Below are experts of layer 3 (counted from 0) of a mixture-of-experts language model. Rows are named router (the router's row for the expert), gate (a neuron's input weights, with its number), up (a neuron's input weights, with its number) and show model dimensions 128-255. Each number is 128 + 24 x the weight over its row's rms, rounded and kept within 0 to 255.
After each expert's rows: "mostly gets" lists some tokens that are sent to it at least half of the time. This comes from a sample of Wikipedia text that the model never trained on.

# expert 10
router [137  76 121  82 134 147 100  87 145 149  92 133 127 141 126 128 143 131 124 124 132 110 125 142 116 118 112 143 119 139 125 113 171 104  91 136 128 105 109 144 168 132 166 121 128 154 100 109 179  87 144 132 130 114 137 145 140 131 141 136 122  92 139 145  94 138 131 113 133 102  91 140  97 122 137 128 157 111 127 126 166  82  80 147 176 167  88  98  86 128 137 124 150 119 109 187 135 139 113 142 145 148 137 103 148 133 137 154 147  88 128 146 104 146 112 111 116 138 141 120 129 121 145 157 118 147  86 139]
gate0 [188 131  96 116 120 113 120 143 170 117 108 155 126 141 115 129 137 139 129 124 127 144 191 129 184  95  93 114 106 136 161  81 148 113 145 146 117 139 128 140 142 145 155  94 159 165 112 139 123  93 124 105  99 130 146 165 152 143 144  94 135  93 117  95 121 152 115 136 121 141 144 124 111 110 130  77 102 165 162 154 126  84  94 109 138 109 132 132 111 134 161 119 169 165 184 169  70 153 114 133 128 115 100 144 118 127 135 145 119 134 127 121 136 150 119 100 114 128 125 132 140 181 110 169 158 107  95 155]
up0 [154 105 129 149 126 148 147 137 164 118 133 110 113 129 143 133  88 102 132 160 135 145 105 132 140 143  46 116 137 125 130 100 117 150 136  85 158 185 149 152 113  84 132 156 127 104 171 145  91 146 142 117 167 173  96 113  92  75 168 125 126 153 122 170  97 146 131 131 105 146 143 122 128 146 149 120 141 121 134 146 106 124 154 153 101  98 117 152 130  85 132 131  95 132 145 117 130 137 118 144 119 112 105 123 151 122 134 183 160 103 149 124 130 128 123 113 108 146 141 113 104  98  79 136 103 126 130 108]
gate1 [151 122 145 145 147 114 107 146 115 118 157  96 116 127  69 122 127 141 123 108 124 136 145 143  69  91  85 115 109 105 165 163 113 133 144 105 108 129  92 125 143 164 141 124 110 105 152 131 138  80  93 129 145 132 143 130 137 147 145 115  90 116 148 135 133 111 159 108 129 146 110 150 102 151  70 165 119  85 122 210 105 106 116 162 110 117 120 115 127  94  97 141 136 102 104 148 135 116 119 106 177 164 157 128 109 123 117 110 152 140 144 128 111 139 133  89 146 114 121 113  97 113 124 102 166 110 147 105]
up1 [120 155 126 134 136 154 148 113 142 141 147 130 108 128 166 120  89 109 132 110 131  86 143 150 122 151 131 159 101 107 158 115 123 135 118 132  97 104  86 111 103 126 125 138 158 124 138 140 118 146 134 155 144 160 133 154 109 105 181 137 136 164 147  79 108 151 107 146 104  99 146  62 118 115  99 132 166 146 125  98 159 103 155 140 127 153 166 118 127 122 111 133 160 133 119 150 127 157 143 158 121 144 122 161 111 176  95 109  92 148 112 121 212 131 131  86 138 125 117  85 105 162  79 149 103 172 135 107]
gate2 [111 158 112 142  88 170 115 121 140 132 144 163  97 161 117 159 134 110 143 129 122 158 119  85 112 110 137 178 104 162 129 206 146 132 129 160 105 164 165 120 139 166 141  86  89  90 114 121 118 114  87 126  76 109 175 203 136 115 150 121 113 164 139 153 108 106  95 154 107 126 137 103 124  95 133 155 124 141 137 128 143  77 136 117 126 102  91 129 123 149 116 146  88 157 117 149 151 133 123  98 131 136 177 139 174 126 158 147 173  97  94 137 131  94 144 126 143 158 142 148 107 140 134 106 130 159  80 128]
up2 [166 137 138 104  98 142  85 110 159 138 142 152 152 149 158 116 160 114 112 131  99 174 115 126 148 135 121 134 143 161 112  93 101 126 112 123 175  89 139  97 183 125 170 170 132  98 149 119 145 128  79 127  88 173 136 137 146 109 146 117 146 130  92 158 141 105 144 100  69 118 126 157 147 136  51 147  93 104 126 123 129 142 126 140 113 161 153 159 135 115 136 115 173 120  94 141 118 116 133 129 123 183 124 113 126 120 118  89 136 142 148 126 129 147 121 138 131 158 133 122 133 130 164 142 118 159 135 117]
gate3 [124 116 123 123  73 125 141 111 133  90 113 132  67 114 126 139 159 119 142 143 130  93 110 103 148  78 149 106 127 138 133 111 161 127 141 137 126 148 109 128 104 149  98  91 115 110 116 168 107 105 133 143 125 132 109 148 100 132 143 119  93 119 135 143  98 175 145 144 130 153  93 155 109 151 142  95 132 151 143 113 116 177 129  96 104 105 121 134 165 121 138 129 153 142 130 119 109 172 128  95 111 130 134 107  81  97 152 111  93 153 159 121 108 128 126 178 147 113 174 137  79 132 108  99 126  84 138 141]
up3 [115 142 151 123 142 120 121 108 177 134 108 102 126 106 135 117 121 102 101 141 175 103  90 121 140 118 101 143 128 136 114  96 145 138 105 137 136 122 155 157 149 116 114 103 131 123 132 134 128 131 142 120 184 110 147 136  85 124 125 138 149  75 132 169 121 102 142 132 114 161 181 106  66 108 106 104 146 155 144 143 115 143 115 158 130  95  92  98 143 147 141 143  74 208 100 131 101  88 120 150 103 136 173 138 134 132 138 151 146 137 130 126 139 164 172 135 145 113 163 137 104 138 114 133 171  96 139 103]
mostly gets: " Bh", " Singh", " Pakistan", " Won", " Kumar", " Raj"

# expert 2
router [114 156 136 129 119  87 110 104 114  95 121 140 113 137 103 109  92  97  94 143  97 130  93 135 126  84 108 114 147 100 131 134 108 142 148 122 117 105 122  91  87 125 103 147 136 102 157 144  53 124 135 113 155 139 119 111 109 179 117 112 101  74 131 149 111 150 130 111 167 123 152 135 162 137 162 125  82 115 107 127 125 109 130 151 147 158 121 187 124 131 123 162 167 162 153 127 128 138 142 139 113 130 147 102 128 137  76 144 124 107 141 125 128 167 100 140 114 140 128 113 162 118  98 100 166 147 163 122]
gate0 [173 103 122 114  95 135 143 168  87 135 133 104 125 115 113 110 131 132 146 110 104 121 190 146 128  84 131 131 134 127 155 130 136 107 120 187 113 120 124 107 102 133 113  88 125 115 118 160  77 124 155 138 141 101 162 140 107 138 108 144 109 116 136 102 121 160 154 124 113 155 133 171 147 150 137 132 159 108 130 165  95 120 125 119 128 172  77  73 111 121 121 117 110 140  80 131 143 133 119  79 107 134 110 110 156  81 139 110 135 122 152 150 120 102 106 142 151 145 144 117 154 157 123 158 165 147  94 141]
up0 [137 142 114 130 165 144 127 107  92 156 150  97  86 155 125  98 125 110 124 149 144  84 145 131 126 106 109 152  98 149 140  77  96 162 136 115 148 139 137 126 132 110 163 139 100 121 108 161 183  69 151 109 153 169 145 144 116 135 117 127 139 181 177 145 130 155 143 106 149 177 112 102  87 123 141 115 125 134 164 171 150 119 150  80 151 148 103 107 135 149 171 126 127 138 128 159 142 104 125 134 124 128 127 134 117 116 129 124 113 142  84  86 121 145 149 134 145 128 152 149 128 159 128 106  85 155 132 186]
gate1 [149 164 119 124 156 112 124 131 125 144 152 155 124 105 147 109 116 138 116 142 135 112 120 113 101 118 152 134 160 181 124 118 173  79 122 132 123 139 122 123 142 133 154  82 100 104 122 125 158 158 158 121 130 116 126 136 121 120 133 110 149 128 189 149 164  72 142 147 143 128  99 132 121  92 139 151 118  91 111 126 131 125 104 128 139 137 106  92  74 113 130 136 138  98 141 145 147 136 115 116  86 115 106 150 137 162 107 151 110  88 115 115 127 131 143 109 124 130 101 149 146 131 146 139 161  76 140 114]
up1 [ 78 105 101 134 137 123 120 120 115 130  85 145 101 130 115  97 111 132 130 160 162 113 141 109  63 111 139  72 159 137 128 129 118 110 124 155 142 151 150 142 131 123 111  77 141 105 145 129 125 155 100 145 151 119  99 114 161 143  95 141 169 131 174 114 119 141 165 158  96 128 122 139 107 147 127 132 101 128  94 116 119 120 122 147 115 176 175 123 148  82 162 136 140 135 130 114  94 130 132 145 125 113 124 112 163 152 127 100 140  78  88 111 143  96 104 123 114  97 100 105 162 175 131 128 172 140 122 108]
gate2 [144 111 182 160  98 140 145  88 118 118 109 115 129 153 150 165 106 114 111  90 116 104 185 112  95 120 151 139 133 149 109  95 109 160 160 110 127 123 107 106 100 108 135 106 121 149 128 150 128 127 114 139 127 133 154 141 114 131 142  95  90 139 117 140 120 128 130 143 132 133 178  72  85 102 131 110 121 134  97 117 130 107  86 155 123 145 176 146  69 150 156 143  91 126 132 134 185 109 175 137 142 146 121 124 154 150 160 105 152 136 115 160 107 117 116 113  74 143 162 133 104 140 144 102  95 114 119 141]
up2 [148 170  99 113 157 150 141 123 150 147 118  89 169  91 152 116 129 119 141 197 138 113 102 147 147 175 124  86 143 113 133 111 146 112 152 123 120 143 130 124 116 152 120  95 124 121 113  88 122 148 150  96 128 125 151 130 116 117  86 153 159 151 146 114 148 138 102 117 146 143  89 119 105 133 112 167  92 120 111  98 147  82 144 134  85  94 135 138 151 154 105 105 136 129 124  99 122 105 133 101 107  83 121 176  88 130 134 104 104  97 121 160 129 116 145 164 132 113  95 129 113 107 145 143 100 146 134  83]
gate3 [101 131 169 164 162 117 154 117 121  93 168 122 133 107 138 110 156 154 132 153 129 126 102 156 124 145 193 118 107 115 111 146 148  98 125  88 133 140 155 125 127 103 128 140 109 125 169 135 113 154 147 136 122 142 124  97 147 124 101 151 119 116 114 137 103 130 124 103 141 129 137 157 167  91  83 115 118 104 112 147  91  96  86 126 159 138 120 121 147 163 138 118 143 103 127 162 159 140 162 124 160 105  98 126 136 140 162 127 154 161 163 146 128 119 127 104 173 141 146 144 164 125 175 125  76 136 129 131]
up3 [136 145 133 117 129 135 135 131 144 137 129 103 137 163 149 155 161 153 124 158 139 126  90 119 121 106 113 109  91 118  98 166 140 111 105 144 128 130 184 133  93 148  66 122 144 165 121  96 120 160 180 126 124 113 105  92 133 137 154 167 115 139  87 121 149 133 137 103 116 146 141 116 144 126 116 126 119 149 134 134 104 100 147 158 134 130 121 113 145 173 139 120  68 117 125 148 151  74 137  76 145 164 148  84 116 174 160 125  70 124 108 175 103  76 126  90 139 146 114 156 143 116 150 120 140 125 120  91]
mostly gets: " ·", "%)", "itis", "inal", "yl", "osis"

# expert 5
router [139 128 117 133 154 140 116 122 129 136 105 128 124  79 138 142 130 113 143 144 111 141  94 148 137 117  84 137 118 101 108 116  95 145 148  99 108 125 133 142 149 131 132 105 130 155 126 146  71 117 143 114 135 118  89 101  84 126 144 135 141 136  88 149 163 144 112 127 125 147 112 144 114 123 144 128 112 143 114 171  74  93 153 117  83 166 153 200 160  96 156 108 118 120 105 130 148 125 132 163  97 131 107  97 134  94 139 143 125 119 113 137 124 126 146 150 146 109 116 124 151 110 149 123 107 123 137 104]
gate0 [129 143 140 112 167 121 148 117  87 135 160 140 120 121 144 116  91 139 195 156 132  86  91 109 154 126 110 148 117  96 128 146 143  95 117  83 106 125 141  85 128 140 125 120  99 161 131 149 113 114 111 145 155 128 129 119  98 156 119 184 128 102 136 135  82 146 112  90 120 144  94 134 159  97 117  96 114 126 138 125 174 165 160 160  85 107 122 132  83 131 155 104 123 104 135 124 129 127 109 114 112  95 142 125 114 130 109  84 188  54 136 157  92  93 115 131 143 129 106 111 135 136 111 122 135 110 109 132]
up0 [ 87 126 124 141 152 147 108 136 171 122 162 114 170 126 130  88 164 114  96  59 134 106 165 112 109 144 133 162 128 159 137 169 121 158 118 124 117 122  79 167 138  76 111 142 122 128 107 123 147 138 149 155  80 111 137 135 142 104 156 104 122 152 124 141 147  92 174 118 142 172 122 101 124 133 114 145 177 130 127 146  73  85 136 135 182  76 140 124 152 112 165 121 107 163 140 125 109 114 154 131 157 130 127 172 141 107 107 136 138 167 115 156 122 145 160 110  87 128 137 122  92 111 148 123 125 135 123 133]
gate1 [119 140 143 144 118 109 137 144 161 148 141  87 160 122 135 122 151 156 122 103 136 155  96 113 119 130 142 114 119 119 106 131 114 114 143 169 101 159 136 188 129 105 110 114 117 174  84 118 106 103 154  84 133 134 129 137  93 159 118 127 153 115 172 111  84 151 164 139 149 131 121  96 122 114 139 127 117 115 162 131 149 159 116 142 139 152 136 114 163 165  92  91 125 151 125 155 116 109 102 117 139  80 122  94  95 155 142  96 118 129 150 132 116 124 107 121 117 124 113 115 121 141 123 160 105  95 130 170]
up1 [169 149 131 133  99  99 107 159 131 130 126 145 101 136 155 141 117 108 118 124 114 157 128 142 178  81 104  88 126 104 166  83 135  95 148 137 184 151 139 113 150 174 128  99 103 105 150 128 131 146 108 102 119 123 160 118 109 169 118 134 115  89 147 106 134 136 164 102 147  79 137 146 101 139 121  97 153 166 117 163 141 103 121 112 158 175 145 141 103 123 113 136  69 108 137 123 137 141 128 123 143 109  76 137 115 146 145 136 131  92 149 113 130 147 104 118 153  79 131  90 104 119 175 124 109 170 141 149]
gate2 [ 77 127 130 108 142 137 131 124 110 110 115 123 128 109 138 105 131 150 173 147 129 125 142 113 130 127 123 157 109 137 103 141 162 124 135  92 178 107 151 155 107 109 123  89 103  73 100 124 134  92 167 139 123 131 131 132 132 114 149 142 109 131 155 110 116 168 110 124 156 135 188  82 147 116 140 140 125 145 129 146 135 139 133 135  86 128 134 134 110 116 138 129 198 137 121 130 100 132 154 113 117  86  97 166 123  99 157 148 111 164 150 116 102  80 169 161 118 157 108 115 140 139 113 104 116  90 131 121]
up2 [131  92 125  92  82 149 185 135  97 132 126 142 150 158 101 158  93  91 110 147 120 135 122 107 155 105 145 165 138 141 110 117 140 113 101 131 153 142 117 120 171 103 140 105 146  97 143 153 170 140 111 124 131 151 144 132 141 127  90  87 166 109  98 134 135 124 118 130 129 155 124 157 148 162 139  67 100 180 140 118 155  94 143  81 155 160 126 135 126 137 163 170 103 122 141  77 112 108 163 114 129 157  89 150 128 138 159 160 103 131 141 150 164 117 124 162 105 129 112 139 165 144 110  93 173 144 132  92]
gate3 [143 121 134 123  80 122 104 114 165 165 138  97  92 187  91 163 114 170 105 149 137 148 132 151 150 144 130 159 105 105  87 127 139 131 132 155 116 125 151 124 129 120 118 105 143 103 121 123  86 161 152 155 141 123 153 127 123 174 130 147 140 116 159 138 164 139  74 115 113 114 101 122 114 172 133 157 144 127 141 135 115 102 124  98 145 168 173 134 117 163 109 167 106 104 132 103 116 152 122 115 156 130 114  83 114 144 150 129 100 133  94  72 114 142 121 125 114 167 189 120 113 109 151  95 181  96 142 112]
up3 [134 117 114 156 132 141 110 151 112  89 163 128 142 134 124 159 142 116  87 163 147 118 112 117 108 124 137 126 102 153 135  62 152 122 136 130 145 168  92 132 143 117 111 102 153 110 168 133 100 112 115 128 134 115 113 136 102  94 133 160 141 170 105 137 102 106 155 156 161 135 132 138 128 128  95 132 118 133 157 154 120  93 130 144 123 100 139 118 186 145 109 107 148 128 131 123 119 131 126 134 110 149 148  98  90  51  94 104 108 157 110 123 136 149 113 133 108 126 129 126 148 113 174 142 100 113 160 111]
mostly gets: "heim", " von", " Town", "UP", " Ober", " Trust"

# expert 8
router [164 111 127 149 129  80 158 185 140  72 110 104 192 140 151 129 126 141 131 104 130 132 141 120 139 111 124 125 128 135  89 110 143 108 151 134 129 180 156 151 113 100 104 145 124 140  95 139 176 143 139 169 141 187 142 153 137 127 117 119 103 141 154  99 122 135 128 123 169  74 112 113 174  96  95 109 137 122 133 142 140 106 133  54 153 101 110 134 139 138 128 156 123  96 149 114 115 133  97  46 153 140 117 139 103 152 103 104 139 126  96 149 133  88 108  93 201 138 128 138 126 145 152 164 102  94 125 151]
gate0 [114 118  63 167 143 156 142 123 151 111 121  94 162 111 121 179 122 139 146 185 149 109 166 165 146  97 133  92 140 123 141 153 127  87 103 159 163 151  75 140 174 103 152 160 112 145 126 154 142 131 127 112 134 140 114 192 157 108 116 119 123 170 136  97 122 107  98 143 119 161 128 155 110 143 106 126  50  90 123 101 129 143 156 121 137 179 124 185 109 126 131 101 119 106  92 168 161 125 122 175 132 113 109  94 121 114 141 124 144 132 122 173 170 120 100 143 107 105 135 141 124 160 129 144 126 111 127  81]
up0 [145 145 135  83  85 146 126 147  74 151 157 167 142 125 174 129 142 136 105  98 105 181 111 108 115 149 124 162 141 123 108 117 121 158 165 116 148 122 123  52 157 147 199 114 147  83 107 148 115 115 148 101 132 131 106 139 105 137 120 140 141 147 111 142 136 145 152 122 145  83 131 114 110 102 173 133 127 151  82 189 146  90 102 140 142 125 140 107 135 119 151 171 138 132 119 121 100 107 131 128 131 148 141 117 165 137 115 151 152 136 136 110 111 117 126 120 115 163 136 139  90 133 107 137 151 119 144 133]
gate1 [ 93 126 133 142 121 132 126 187 145 145 109  84 129  93 173 124 154 131 133 124 161 126 105 118 106 103 115 128 169 164 127 127 119 140 147 165 152 137  81 160  96 123 108  78 102 158 141 163 141 150 139 186 115 136 133 134 143 124 118 134 153 141  96 147 145 119 118 152 139 166 131 131 120 172 176 140  92 125 150 138  90 131 130 115 143 118 132 160 129 127 159 144 110 125 138 136 142  99 117 116 132 117 170 115 151 158 127 127 125 165 147 153 164 130 142 128 127 149 105 150 115 139 127 109 101 158 137 111]
up1 [115 159 120 128 121 169 126 113 140 119 133  93 145  98 146 124 126 145 102 156 124 143 131 117 121 114 109 148 128 124  97 134 115  84 149 160 125  67 104 133 138 124 149  73 163 124 139 109 110 112 122 159 145 157 124 142 153 128 146 120 116 192  90 121 166 162  88 155 127 144 154 100 114 138 126 140 121 104 154 170 149 156  77 108 157  93  98 122 143 135  93 139 154 120 125 126 139 161 148 137 112 127 116 118 114 137 140  87 111 103  88 107 109 135  96 147 129 118  84 154 143 135  96 120 149 150 103 134]
gate2 [122 148 140 105 139 112 129 130 107 153 159 153 110 133 106 167 103 181 158 129 126 115  86  80 156 135 181 111 134 110 135 135 100 135 130 125 117  95 140 125 175 122 141 135  97 124 165 185 123 120 149  95 133 112 166  82  96  95 153 114 126 133 102 114  99 130 120  61 120 140 108 101 143 144 152 134 116 167 118 135 132 109 104 131  93  78 170 138 145 128 137 118  85 102 123 132 148 121 180 162 120  93 120 158 129 146 128 165 169 111  86 109 138  94 168 133 121 132 124 112 111 107 123  97  98 132 147 123]
up2 [110 160 133 116 116 114  92 142 124 128  69 126 139 153 146 116 146 147 140 149 188 123 151 124  98 109  97 157 166 169 146 173 139 111 129 114 162 132 114 163 110 125 129 123 175 113 146  90 116 170 133 118 136 141 160 118 114 137 117 102  85 140 152 145 140  74 154 172 116 141 134 131  98 144 128 145 146 121 128 172 157 135 137 162 156 147 113 129 103 109 112 151 134 198 134 129  85 135 149 179 163 146 100 162 158 105 101 129  71 121  95 112 128 119 113  89 123 136 121 151 141 148 128 153 147 152 128 154]
gate3 [104 130 135 150 112 146 141 133 106 139  86 125  63 141 138 127 154 151 187  93 129 153 128 117 119 133 132 132 107 132 146 127 169  95 162 122 131 181  98 110 127  99 148 133 145 155 156 109 136 142 126 128 166 115 164 114 128 125 166 112 184 127 116 146 149 125 103 158 137  86 141 129 120 132 128 114 157 127  98  79 162  93  87 120 136 140 107 126 129 139 135 161 148  96 115 116  91 134 104 129 137 121 177 131 168 140 122 120 121 136 141 127 140 139 117 136 141  81 169 101 100 143 122 133 111  94 137 104]
up3 [141 139  88 131 177 144 154 119 103 110 170  90 129 134  80 124 132  90 148 159 131 115 168 117 183 120 122 165 144 153 121 122 112 105 152 166  98 132 185 132  79 154 128 152 152 144 157 149 113 115 117 142 174 148 142 157 134 117 163 117 124 118 120  73 129 131 140 117 143 124 153 105 155 128 101 167 113  98 150 160 130 132 188 118  93 106 108 137 116 149 127 100  95 128 124  99 107 104 122 130 117 114 148 146  87 125 108 178 100  98  93 128 132 156 148 156 156 110 151 146 166  95 143 132 136 146 168 133]
mostly gets: " Socorro", " Places", " •", ";\n", " LINEAR", "°"

# expert 11
router [148 126 136 118 171 170 111 107 122 133 163 158 161 160 155 124 106 100 144 133 140 172 108 151 122 132 126 129 128 157 128 119 154 146 138 123 138  95 120 165 130 129 106 144 141 124 103 125 134 142 104 136 156 134 112 140 141 101  98 100 156 192 127 132 138 124 138 135  86 145 101 115 106 176 138 137  99 139 112 126 115 151 167 128 128  78 145 135 112 153 102 123 156  75 112 120  57  85 137 156  90 142 103 127 113 145 117 123 158 120 169 108 103 131 149 106 113 112  97 122 155 128 148  98 118 119 128 101]
gate0 [165  96 173 173 123 128 114 115 152 149 111 145 143  92 112 139 134 133 147 153  96 124 106 100 111 120 180 111 159 138 121 124 100 135 118 112 136 150 153 106 163 108 141 123 109 136 123 147 169 149 110 130 170 105 141 104 110 128 165 105  93 139 105  83 114 180 117 127 121 134 134 137  90 102 114 149 141 134 129 146 161  98 113 150 116 122 133 115 146 195 162 120 114 118 133 139 174 132  99  98 142 125  83 118 151 112 115 168  89 114 158 142 109 132 157 151 162 169 137 108 148 121 138 157  97 112 143 119]
up0 [109  96  69 109 156 136 102 157 115 134 126  98 113 140 152 119 155 109 121  91 131  97 174 106 170 156  94 150 183 119 127 137 157 113 114 162 130 105 117 111 142 144 149 120 142 157 166  98 112 126 134 147  94 110 141 135 134 127 140 129 173 119 125 127 135  83 111  79 122 105 107  99 133  80  93 113 130 120 109 113 141 144 117 161 135 161  84 169  81 109 132 152 170 143 119 130  98 102 141 132 155 116 133 147 127 124  68  80 132 139 126 100 131 132 109 136  88 156 155 132 155 170 103 123 142 125 109 104]
gate1 [159 117 149 101 129 120 135 127 131 113 140 129 109  63  99  85 148 119 116 133 147 153 141 119 117 101 152  96 140 138 166 138 143 133  97 105 118 142 126 101 161 107 138 164 180 132 142 158 142 158 141 159 100 139 137 164 189 117  83 129 137 108 141 145  89 107 117  95 128  92 152 189 132 159 175 116 136 139 115  90 119  93 108 120 135  78  97 140 169 105 136 133  45  81 160 149 134 142 104 141 130  82 137 163 133 133 151 137 119 136 165 132 132  83 154 115 159 192 106 131 123 156 132 129 144 104 103 125]
up1 [146 171  74 137 118 148 121  96 128 126 108 115 131 125 163 108  88 137 140 147 114 141 154 159  75 115 132 158 149 115 109 146 101 129 117 138 142  97 112 182 111 120 129 147 153 131 188 110 144 134 114 137 131 110 117 130 119 134 122 122 105 142 161 126 131 138 134 125 148 112 132 107  94  79 149 109 124 130  88  69 134 145 135 187  80 133 129 171 119 146 103 132 151 138 109 128 112  84 138 129 140 126 109 135 128 121 111 133 156 139 102 162 142 128 137 112 122 118 148 105 147 101 109 155 129 140  89 125]
gate2 [167 142 120 144 114 146 153 152 143 172 154  99 108 117 101 140 128 172 142 132 101 145 129 109 116 129 111 114  88 170 123 143 130 114 116 129 125 101 135 124 126 136 179  82 165 163 114 180 138 143 112 157  94 124 151 115 131 150 159 135 141 105 101 127  84 126 172 140 136 156 125 131 174 145 112 119 116 144 169 135 157 131 105 144 141 125 146  96 167 117 151  97 116 175 129 204 161 112 131  91 122 120 111 127 129 135 111 103 171 101 100 147 146 142 101 110 130 151 121 143  97 119  89 176 133 117 136 127]
up2 [ 79  98 164 126  97 114 128 126 158 101 104 123 164 140 136 118 105 123 101 139 144 160 131  99 143 173 129  96 166 109 141 161 179 162 147 101 149 162 133  94  74 100 119 131 130  96 113 146 124 102 137 118 128  97 127 115 165 110 145 168 150 124 160 127 146 147  87 104 102 126 118  95 134  99 120 128 109  82 126 182 104 132 160 104  99 130 157 130  76 137 181 115 137 110 126  61 129 111 136 111 100 129 118 124 112 136 120  73 129 134 143 131  94 163 127 112 110 142 155 106 129 137 114  96 131  87 107 133]
gate3 [113 146 127 121 109 111 146 131 102 112 129 118 126 124 105 121 162 122 114 114 120  74 120 112 108 133 117  99 105 132 116 145 140 150 146  90 133 152 141  94 115 144  98  97  75 119 133 117 171 144 128  91 160 136 150  91 133 119 162 138 122 151 125 114 107 158  87 141 155 131 160  78 157 135 134 127 198 167 135 121 132 132 123 120 125 164 136 131 115  62 165 151 116 139 144 107 107  92 136 129 143 141  93 104 130 119 149 134 113 110 132 114 102 135 149 126 133 139 106 130 127 148 124 173 139  93 119 139]
up3 [147 143 140 120 118 142 118 104 128 169 114 132 133 135 144 107 133 161 141 134 112 133 121 122 134 143 110 106 128 138 107 127 133 131 147 169 106 113 108 110 132 126 102 130 164 152 127 104 102 142 143 115 153 130 146 146 160 113  82 125 108 125 124 156 160 101 119  99 106 130 125 138 135 143 127 157 131 159 103 113 167 166 145 130 155 112 111 133 102 166 152 106 134 146 138  96 104 180  83 112 146 154 183 123  81 123 137 108  75 146 149 126 160 158 114 169 132 131  82 135 146 124 119 154 183 148 127 102]
mostly gets: " Nancy", " Labor", " Front", " Defense", " island", " Alan"

# expert 3
router [118 123 163 112 103  87 146 111 145 137 181 144 114 120 143 138 144 166 100 150 103 161 161 119 125 135 134 111 136 136 135 109 158 146 138 161 134  90 115 147 109 129 138 108 127 101 144 132 120 158 127 119 122  96 115 121 118 140 124 122 160 137 128 111 112 109 115 120 131 152 132 127 113 141 127 121 125 121 107 136 116 195  96 211  60 137 162  82  91 142 131 142 154 140 171  72 125 111 153  95 101 115 135 117 137 151 106 133 154 169 190 137 144 155  97 161 108 106 114 144 127 142 142 116 110 120 186 151]
gate0 [166 124 110 144 113  96 109 127  73 114 132 133 158 164 124 113 103 106 135 129 154 114 146 152 123 126 116 118 120 163 136 113 134 136 126 113 140 127 114 146 127 141 175 167 174 148 104  94 160 171 105 129 134  98 154 110 114 130 107 132 110 101 117 100 143 138 148 142 111  53 113 104 130 109 146 140 133  98 104 167 177  80 142 130 108  74 144 113 152 165 150 113 137 110 155 155 107 111 134 113 134 129 114 112 145 153 169  89 121 129 159 145 129 125 156 152 139 104 101 126 145 108 131 160 140  89  90 111]
up0 [111 156 115  94 113 140 110 161 100 144 192  91 111 114 167  97 138 118 106 140 108  90 112 123 121 143  98 135 151  92 145 176 107 114 122 122 135 134 109 107 156 103  90 124 101 131 101 150  86  91 146 139 102 165 136 111 130 130 137 124 111 131 124 129 181 138 133 105 178 130 100 137  97 154 133 117 132 132 130 169 108 119 143 138 148 125 136 162 128  76 125 131  89 120 103  92 143 139 127 147 134 126 120 148 160 137 131 135 153 110 101 124 132 146 127  95 139 141 131 100 122 121 130 102  54 112  87 125]
gate1 [111 165 157 140  97 144 125 131 125  81 215 122 115 137 127 115 123 177 123 128 120 104 113 138 106 122 133 146 137 132 128 117 140 127 139 108  82 160 114 128 138 131 103  76 117 104 128 154 100 106 105 172 125 111 144 102 145 128 100 117 149 105 109 167 138 150 101  88 175 125 133  54 145 136  94 156 152 124 118 152 140 127 118 114 174  92 113  96 110 133 167 133  86 132 168 148 146 145 140  85 152 127  92 140 141 113 116 127 115 102 118 121  77 143 133 154 160 166 112 100 112 130 114 121 130 136 170 126]
up1 [ 97 100 113 121 121 117 168 130 119 136 149 140 123 128 139 127 118 153 127 135  98 111 165 115 160 147 125 173 108 109 103 145 124 113 119 107 135 145 124 151 125  97  95 129 132 132 112  69 123 177 103 125 142 152 124 141 145 118 122  91 133 142 143 102 129 116 184 105 154 122 134 114 156 123 162 102  86 161 133 149 106 130 114  78 118  93 182 130 142 130 128 132 128 138 138 137 112 181 114 123 123 170  97  90 138 151  68 137 114  78 152 135 132 128 118 114 127 159  98 134 156 117  85 153 113  92 114 118]
gate2 [128 163 148  94 167 193 105 114 141 116 150 139 151 158 157  97 120 135 144  94 152 143  97 125 123 127 124 118 127 114 131 144 144 120  85 104 178  92 102 140 135 120 103 139 171 151 131 130 108 143 172 132  98 146  89 137 175 128 103 112 137 162 126 159 134 115 113 128  89 101 144 151  96 182 135  97 161 173 163 119 132  96 145 129  98 103 132 136  82 153 128 130  94 104 120 120 149 134 127 157 153  95 119 160 149 142 150 124 122 134 134 190  82 101 162 168  80 127 120  99 137 128 115 120 137 146  91 104]
up2 [ 99  96 139 155 126  80 125 156 141 113 183  95 116 137 132  93  95 149  56 152 126 152 127 152 109  83 128 111 103 123 138 112  79 105 139 158 160 123 122 108 160 156 126 137 136 128 132 157 142 104  95 123 134 113 153 128 125 113 108 125 108 121 101 138 166 110 162 150 103 161 133 177 123 100 112 141 112 105 168 136 127 102  87 108 135 136  93 115 148 130 113 144 105 121 151 110 156 155 124 120 115 155 140 183 125 180 109  96 141 124 149 127 129 117 105 147 125 157 106 102 120 141 138 151 110 160 114 136]
gate3 [159 125 175 139 101 125 152 117  71 127 130 109 156 154  85 187 113 146  71 138 123 147  93 134 196 143 123 142 114 126 172 113 184  90 187 159 131  95 111 120 170 131 133  96 146  99 118 127 112  92 119 107 124 130 141 186 107 122 138 123 165 133 163 124 139 118 138 148  67 120 115 128 108 144 120 110 110 104 101  99 146 139 125  89 139  89 132 117  84 122 113 138  99 124 156 163 113 101 145 137  71 112 117 121 125  66 111 127 105 134 102 129 140 143 109 105 134 153 121 144 130 130 124 145  81 133 130 111]
up3 [124 127 105 121 121 112 110 166 159 135 147 132  89 101  94 100 158 139 124 133 110 148 140 121 116 126 141 205 104 112 160 132 127 147 157  96 137  64 104 125 113 154 131 143 131 125 137 131 141 128 117  79 151 146  96 154 147 145 126  96 135 114 101  76 124 144 109 152 156 116 104  95 108  62  92  79 127 123 109  94 153 132 123 149 141 117 115 140 117 163 150 139 160  87 170 145 130 141 118 142 143 140 146 121 143  93 106 126 131 156 127 107 114 133 150 175 107 102 107  95 112 143 121 117 108 103 140 166]
mostly gets: " beetle", " Viscount", " Arthropoda", " Regulations", " classification", "^"